{"init_std_qkv": 0.078, "init_std_o": 0.0153, "init_std_down": 0.0153}
Below are experts of layer 6 (counted from 0) of a mixture-of-experts language model. Rows are named router (the router's row for the expert), gate (a neuron's input weights, with its number), up (a neuron's input weights, with its number), down (a neuron's output weights, with its number) and show model dimensions 0-127. Each number is 500 + 25 x the weight over its row's rms, rounded and kept within 0 to 999. Numbers have three digits each.
After each expert's rows: a language model's description of what the expert responds to. This comes from a sample of Wikipedia text that the model never trained on.

# expert 5
router:496529503516534487519492448463542522484513530518528513481522517545522509474513519534468547506462463502556464478503458509460505488524481517482450506496524479513550482515522487456457533476539493531498518503469551508515482510503461497538494502499503488487458505534501499517490533535506531504499488501494475526494511494454493513505512479471517513485483541525535527512471518465503548517494
gate0:496526507485537500474485505447528542497474505528519466481503507487499509471524503449506521503447553449518472459532503485512489523513523453499485469497498460534493532518545501468536501506498489523528525467492510470495490502504501484546535483493517494517462525510505511471517513444515479534504507469541496452503461488505525532482534469513499503489466513546482498521468527496504473463473
up0:504505465480543513523492537497485500490457482500494524565508521497516487551555462513532488510474472477495512511512513515522502489508500501478566538509498507451502521485536505527498503444496526481487496497497457492513515513471523514494501499495505477507516521475535524476518511479462528479477520492480472519528521487464465498554559524479523473504539526469460474497529476491558513521512
down0:534491488531513469485550460502493502491502509532522493523479540502484514502496496497548533496505495509501513505524454502487485545514484463466501524491489520525465513456513501498471497523471471444564498510512519514482490503536510546513501513491521550515520476519494503470481507500513515450489507505472503535475451496490469482480514464542522463479566551502511516508479558478461512495500
Description: Capitalized word-initial pieces. First capital-letter piece of a capitalized word after the, of or a bracket, as in Sy(rian), J(esuit), G(reek), Ch(airman).

# expert 54
router:513505478525490467501472479493528506532506541485511527483525535504495488477523537508497500539486505482544508477503498524501514474499475543499495526471520468501499504537541474462494508488526533529518496504478531515538449504534470521539486493530480486480487477530536508538496553517509509456483456486484464525477546458455518499454510446463499525464487532518521494492507496481513540491534
gate0:494508512481494501486537507498500474526490507475503438494542556494477473513508513492511533506520513490526487485495507491470490503521534526510490458512482508486514533469457525530492529490522484494486450490483568513485483514485501492494511507462497505502463523492534512523460510536527429466490488477518468512504532488467500506416516517508521514492448549484454507532505504513509540520513
up0:533513427511488471506532500494482497460490439531520495512498483503470485531526491476494543501496531492531481525524511519460481488470509482535508495511509498511526513511493522455487500505454505505468503526523488476514506515474523513557511477468527527471450497561490529511528454487502488493471498502530472494525522549464499493443496530496549462477517515492492482489474490513499520501547
down0:485525494486498557527502482514522472504517487469451535502484474497500498486514472488529463492534456510483433507475513447480495550496494497495453473542514535457558531525512528489487521466519495478504517519471527514492525506458477472525497475492483479514541521516471487524507472512484539533475478485461491520476477487498483535465523498497511512476470467514476530483496521522497477487542
Description: Adjective suffixes. Adjective-forming endings on split words, such as -al, -able, -ous, -ary, -ive, -ian, e.g. detriment-al, dispos-able, exogen-ous.

# expert 34
router:522507480523523487492480488465503510521530521530510492443486496538522506447503519512486513550457497473534476476463467535478520477510488513513472551486530488539504482522555472493507499473516532521526506524468514525510500496526468520495470442528468453474488503495512524496475523510529501483499477451493500530470545508504470515476537508493520531469484503557496524491487525486515513534525
gate1:479512509513513497487467507537467509529545511519482481501517490590493524430500427514502483484474525462483505470469472508504473491521443477526505507485529474489498498457527480480520514549497509472531475513515521539515536526520523502524513478465503470502513501519497505470512535496520501472503478469495492495482477459489506507496476494502516506496524481549517527462498541472481463512477
up1:476452503511481486520531511545488477474508469465440469485460467473516477455465468487509501497508499513457463516518533511504473522520529488473514517536486513505488541489493506533539540458498484515509475482505514506499470473478548505496489443497515506471489521496474488466494483460530513527526524468526481486536502505542487536492476522523513544505499509507461493488541495476454477512464
down1:502468454484504567503523501484497520506487508496529506536551479532506496495480498554455487523478500471483484476485483472478459511486512467491451490465538511520557468518513510504472455456491462497469484544494452523471536529498516496482488501506483506502517500512468506512525519480502463500503496453512492553526485486461483458497515508495512531490511527477537543467474483495476511480505
Description: Spaces in table cells. Bare space tokens after pipes or semicolons in sports and results tables, placed just before a number such as 3, 9–4–1, 2024.

# expert 52
router:538543480518537482502490475457527515524541533497529522516486523533521498522493509540509506526483485502526498505476471547502521490507460500502497505485529446553522501509539472523478473500533514543508544531476493526513504499511473495492450501521487511488511470522514510530461530524510549503485479497455518516464524474515482517479513488487499499504523514518509507493411484475512545535533
gate0:527526489494469512471493463504512533497469508487501540511450488498508510505529504479494458459500481497565514473499520525545478484478483554478536536497477483489494439520515494501492462518476473519480482532443494462509468548534478504509516481533498490524490484495520497522478483476442497549492538488511467497472480502510510479468489487451480498532503482511492517510455490501469485543489
up0:495517477489535510533515503528486549534518462491506478503481523484481477489475484558483520485521479483499485507469449510489561533471513486505511508502527522528496454468517494519535549466540524479515549467497510515492469506499477487453532465484542480493462516538506515473510515498558494537491504448465506529530537529473500491517517495495493538470505478505470471505497504521477489489482
down0:529469471452475473467455452518477512503533537529486518522484503458451481470481530460508468437486485472483474478497505480465515506477511567518519500540508507503485495523499475500507480516493541486473505494468508523474538533515467485497465475533515530495464493478513503524490446492503482471518472516490531496484551503481485538487492492498521483518529538499476489508521483488472483474530
Description: Mid-name pieces and digits. Inner word pieces of names and terms (Gu-ad-eloupe, Gu-ir-at, Man-ag-erial), Christ, and digits inside numbered lists or years.

# expert 7
router:536526496481483500491485477468507533532528498523508504509529510520502539441536525528525525538475476466533458458489471515486530490520477524505526538460530491513500517487521502484503521489480513558506517499460518494522476527554463510502483498520469496476510488510523502518487528552524512491491463459475474534485539486459515520484522484498539532470480502505536517507482498458503508558524
gate0:499570489524502480466464439448507504494556529470512453492475505502510468460458522507489521511491482488514496499510511520456527510482485505485479512511487519500533512479506502471503490511473518487488492477475466494506486496477431523548535517494546516466492525506506492503505485517499508463526487495486496506503537520482505525508486470489550512538513475513540536473528478441545514471521
up0:477541496539532463489503469448526501463496520488502466502510485501462546504457487459533515499498532494537446500526498520477520521464479475489500527472547534472488542486497526524482538546497499529508502509542458450523467485436475511500543504510505460485470516482496510528523494526496488484521502516479514492500527543464492490527493508507537506502514533500499470496504530494493485530472
down0:508500488501521533522482500509498502467508537484519496494476503546477489467485492512443462504496541537509414474509499487504513522516485511507472484503503483492537554507534483506533486517503493482504493456516543509489551538475506481515512512470509463503538501533503488488554495486515504451509482508496519485484530532476557563474496495553485480457526534476482490471486504526500492509484
Description: Mid-word "ic"/"ing" pieces. Inner word pieces, mostly ic and ing, in names and words like Chicago, Unicode, Lexicon, Qingdao, dedicated; also == heading marks.

# expert 2
router:515538473518522487474486470492527497506535509502504529485536548529510526483522511512515528501463458465537470469509504534489541494520480515507489514496498492523548491521519484472495517469512516511511507510470542519513492505531501512527467467517468498468474495499515516518451497525535526454481487442477466521459519497447462515468507486479515523485480531543525527476477541493526541498545
gate3:513497537539492502549454515477493492492486459524534494501512518482483552513523511481482472493513527531510490498536514548501501510498528489507477532507509520468516507508542471465502565498485509488527435482485470479495560499506517487515523504516436484446483518471487530485526497521487529494529509513551500494531440505490521494523495482512521470536507512504484517509513537486474551486499
up3:516515543457528494495434488491561521508466536502510512513495471506507486461468494482505511484543476501502532508498505528524519510491497475528499505470503522514509484523440480474473482502472542491568499459461515519465486541546477496494513520511496475514532501502512493523488497491506522510463474513478488496530517513503466488493522561473471478465547490531498489529505481525545460505470
down3:498461510541443477477507513526498482457492458501499536496514524487523460520553509502527520438471539495506452468484490490483521566477460516543477501471441478509503554475542512491497475500513506506495490522521477475485500526478501529534514523511453530514519520479473473480505477492459539465494487522508502499500474509494538501510479496493502486520493511475524535498496526473468523501498
Description: Determiners and possessives. Articles and possessive determiners starting a noun phrase after a preposition or verb, such as the, a, his, their, its, 's.

# expert 29
router:495523527526515468495484481463530513521538547484494522497518548506517532511544500553493560541484515485536476458503486524483497465535488507489479496490539463529509495505531453458502522490513534539489492539504530541491474504520467526484478472508487498473480478514516517558473513506527510453477496521477485513494540478500465552510474468486508520526496539512499518472488488494511504514517
gate0:515501503517510477496500561436548484488472514501489518502529494504524508515525503513559532477505506504503508467521494488509469479439492494517461441497526478505489495530508510459515522510518502516491492473516504540475443500485510577469479559539491499514463524499501506507516481481531473519535499505519503504502519480478468497474492480543576517510495501510499507488517539490494504468516
up0:490477460527519523520495513489520496523525474489478493490479524531506505515466454529504466495467494531529516480489528521506485501499442458545494526470495487483521533486526490520516474498504564475501484500491481494527516443531492482516490487554431485494463474482469511466491481506528522480536513495480488469517490466500520524534512527527502463485470441458506457492512501514530467481495
down0:510477482478527489480497472500486497528523469534464501481480532503518530496508506425492477512480503491481491491499474496481528520482529516489515492532505490514456529510470578469542505487509497547526507489525487508508499481460467522515499493483548498502460532531490502520503499553523542528486499509441488492490501497488535502508542478491537495514531482477518515462439539467462524490479
Description: Institution and art words. Middle or final pieces of longer words like Med(iter)ranean, chann(el), Amend(ment), M(useum), J(ournal), plus art, University, President.

# expert 18
router:526528480535519503473467471447503496495493534520524505509535523523530521496479523534509507545510476504531488502472481517467522485543466493501491503482520499524497485527543491487508528461546502512517500531507534527555487486500474503490467487512460521461499480484533499501470534546529512496501495520494489538467521487477466495454540493491526538483486555525523512469485525447499497548534
gate0:488502507504511475516493439517542512463452454485503485479503491468528535451513487509487521471516487475523518495534498513492511542517497481475528527455486470480542520501509480496513492511519463517540521488477550457522523532489493491520538513496465560477476492493532468513525460491543511552524505503537511526522473520499490488536515514489550505483498500526552492493522502477477521472487
up0:504512492526484509473525469506527530512496466475504478473501534482485488472476454532502486495499448468546510497501463496520553527537510475512513497451501492484524483445511527523509490477473468520560496479487534499514474508485474508495544527499501498480492498527483476529488463500502464529493468490485473526488490532451525513513528554529513501480441474541532533509457498516509509504468
down0:517491518479487489518514460515485521487496548450510538498526511477528531462481516537548503466496509504538514512456464522488513516489504469503503517544507514495490480498496480527500505463526445514525495459525508470478509478457474483489487491528498477502489499504503469489505506529502438540452490517466512504516483524522511462543486480487512530533489474544570524519468514481536462483521
Description: Mid-word an/in syllables. Word-internal pieces like an, i, in, ad inside names and places, e.g. Bal-an, Sent-in-el, Mar-in-ović, Bol-iv-ia.

# expert 17
router:510504494545507509508510478501502470550512508525508472492532530549508498489535555525505509534491488452542455484511475512457502479531460511490479549499518514520517523531502454463499517488491537546494513503488515503528456497514474546472475477538516513485486475514525521487482494490513537479497467455458475527467515452502477500493513477480524532489468505516524538503476508501523499541533
gate0:532504490518493492516498508523518481503499495529513480495524511489465537497515531542478480530493468498485487505520487523542490511464451497467461471493504468526513517529456527426481508499521485494513471460526491493463542470478516468529525479448503508519491532529534548518497540485512517486508489517509492486467476488470526519470467489472481458475456507505507517454509458507504483451534
up0:494515502503493488479525503460486513489483545551528507519449510491487484510473470510435519485486535553499523516490483523481478509474488442468517546502526504498516480452439495512457488492473491541491535506471486482477493469510504506496520499549453495515500521510492524484522477487526500488524475528499510530506474496520466501560510486552513511476479502509527509459453530496476483520475
down0:445478522511490513497533440501503539514477529542461467508483524506455475477527530531473528486492482531573522505486488517504480519521489496482464522512492492500566491470486473520496467499554533504501483480499507514508493475529497456489498490468490487518507483512489465468486493525553506513491494507528486473496510488495507478477492479476543499512464447506521507515460463450503466493474
Description: Word-final suffix pieces. Closing pieces of words, often in band and album names or song lists, as in Pret(ty), Le(ach), Sl(ay), re-rele(ase), s(ound)tracks.

# expert 8
router:502525496498514495475489458441527568495516507534523510494526500529538521500494547498500512548496478484566470465476480492490533480535486542538492489501516492524485494524532492477468526503520502523527516522480532507527498499496452522519455457485458477491489481508521506515451502540510509479477486499459482500503498470474492530445497470498524529480513500510518531481483477441489486514511
gate0:485480522505522481504519465507492492492479513516487520491491531503506546529489538490517491501503582513514500480511540486477503492539478469547460466528465525521511527516522444507491485453492514511450499526501507503520451489518496509516511468505509506525498451460500514520515543488466500469498515503521477503502464495459508524541535488494511487483454517510544508483486559570509508508512
up0:482496505486495512450512508536499524504514514500502517468534493492479485488485464488510499520499475454483480517514489495437467496523549518534513502483497498497477490524538531481548540478522509418493520512478479494498525504463484512526523493508501465487483496504541498507522476436508485501518502450488505505500525510510510482472488576464513525479575518524471497515517503475502499448495
down0:519504482523485514489509525483527556485506517500495517511524513502477464508509483469494524493502445530481527474514486472503508499492551456549545475502536466521516462554524482508485489511484512509470475472500458517512461469520447484517494518503505535509511482493500505470503488465517574464507490509513512492520494527450490496507518518446472506508470486487452477540512543470511490536483
Description: Mid-word vowel pieces. Single vowel or short vowel-syllable pieces inside foreign names and technical words, such as Ak-u-ila, Ap-o-gee, int-ra-venous.

# expert 57
router:534491462502533490493463481510559518470490520506539508486519535503512528499541549523480499527467478490543507463490485537510495477496479499482461511497520509512518490539541487467492491474520559541513526496476520514509487498492498527499470493551492485483504493497536521528489556505474547461478458495498500505467512444495490523477519489484529516520489519539526541465487499497531541539502
gate0:505500489466509453484486488519544464465504515506486509504497550521499526467494506526523516503457515500505510530477516538488500514528466479543490522510496519514504502545502497518494492469529470533513514531476450511463476509502474517588523487525462450506456519533487471492466526477524530475507443508487499472506516484478522486457537494494525466492540495478479518515485500470524506485531
up0:533463497474511504516453530515542470469500502486496474525471532497494488533429559539514529535494528509550536542497498538505525492520467469477486492520486494498484506520489533505490473467505507490539485497498486503469499480487494491566504520531475495472497525459482512478517548473489493479531484528497545503539503481507523508506468473528474471494530481518546500461528493495531512493517
down0:510448499493484495503481518530545542510512516521457451476513488527519483508483534445523520541483502455479467481451503502506496475483480510484476492468487491499492511518453496472512519499484455517499455487507474481531518535530533501455487471498543495520548506463483507477502467529473514486505541517479511500491487525529495500498485549460468500525523487497522474526452462493477536484480
Description: Second noun/verb pieces. Word-completing stems after a short start, like st-aff, stre-ng-th, plus whole stems air, land, kill, trade, attack, month.

# expert 12
router:512525485504519485498490490485503533553516520509526507465528500520505496487511506538471534527508446498531495458478466496499533449536488515500495508451504502484500447547509490473468507458540514509539529494492514534510486519501487501504469495542485483490472487510532525499435487534497529503509482494472456540465519492479467489499530500493504530430476510550511522469473494473491511503541
gate0:499497492483502476503459486487489547529532490509570535515508476499509473495513468481495530501475448497499488451470444522499483464473479520496527500486493443465491489503512470488499530561505497475483495489495524537474512518492468481482504497516493508532503513559501507485471467492507546490518452466472506501476509472478506501476502549484516505509550498512508529518500479462467485559530
up0:495485482485493489499480491495460505538535489489496499529511482502491530516498469534445515491498448495529511495446481513498457469494500520514496512424487464485522476524467554490483522489510467470511539488525468523487544542469465505489506530463519501505501505535500510462474496485529522460513493504491503533489467504509450471489498549512489476493546518445493515525516459531477494514494
down0:481504502483498474456518444493486487493554467453477545526485526460479511488458491503520537487509480502507499476451531528471515517455483498517505508477478463524502528526482459475464505486497495480494546435517543521496481480466549507545508517493484495488479507505505462518506482501516486493499559453465482484488485482504533516473491493506488477509470491510475509495509504470536561504503
Description: Table cells, foreign words. Cell-separator pipes after names, and short foreign-language words in titles, like Japanese no, French à, plus CJK byte pieces.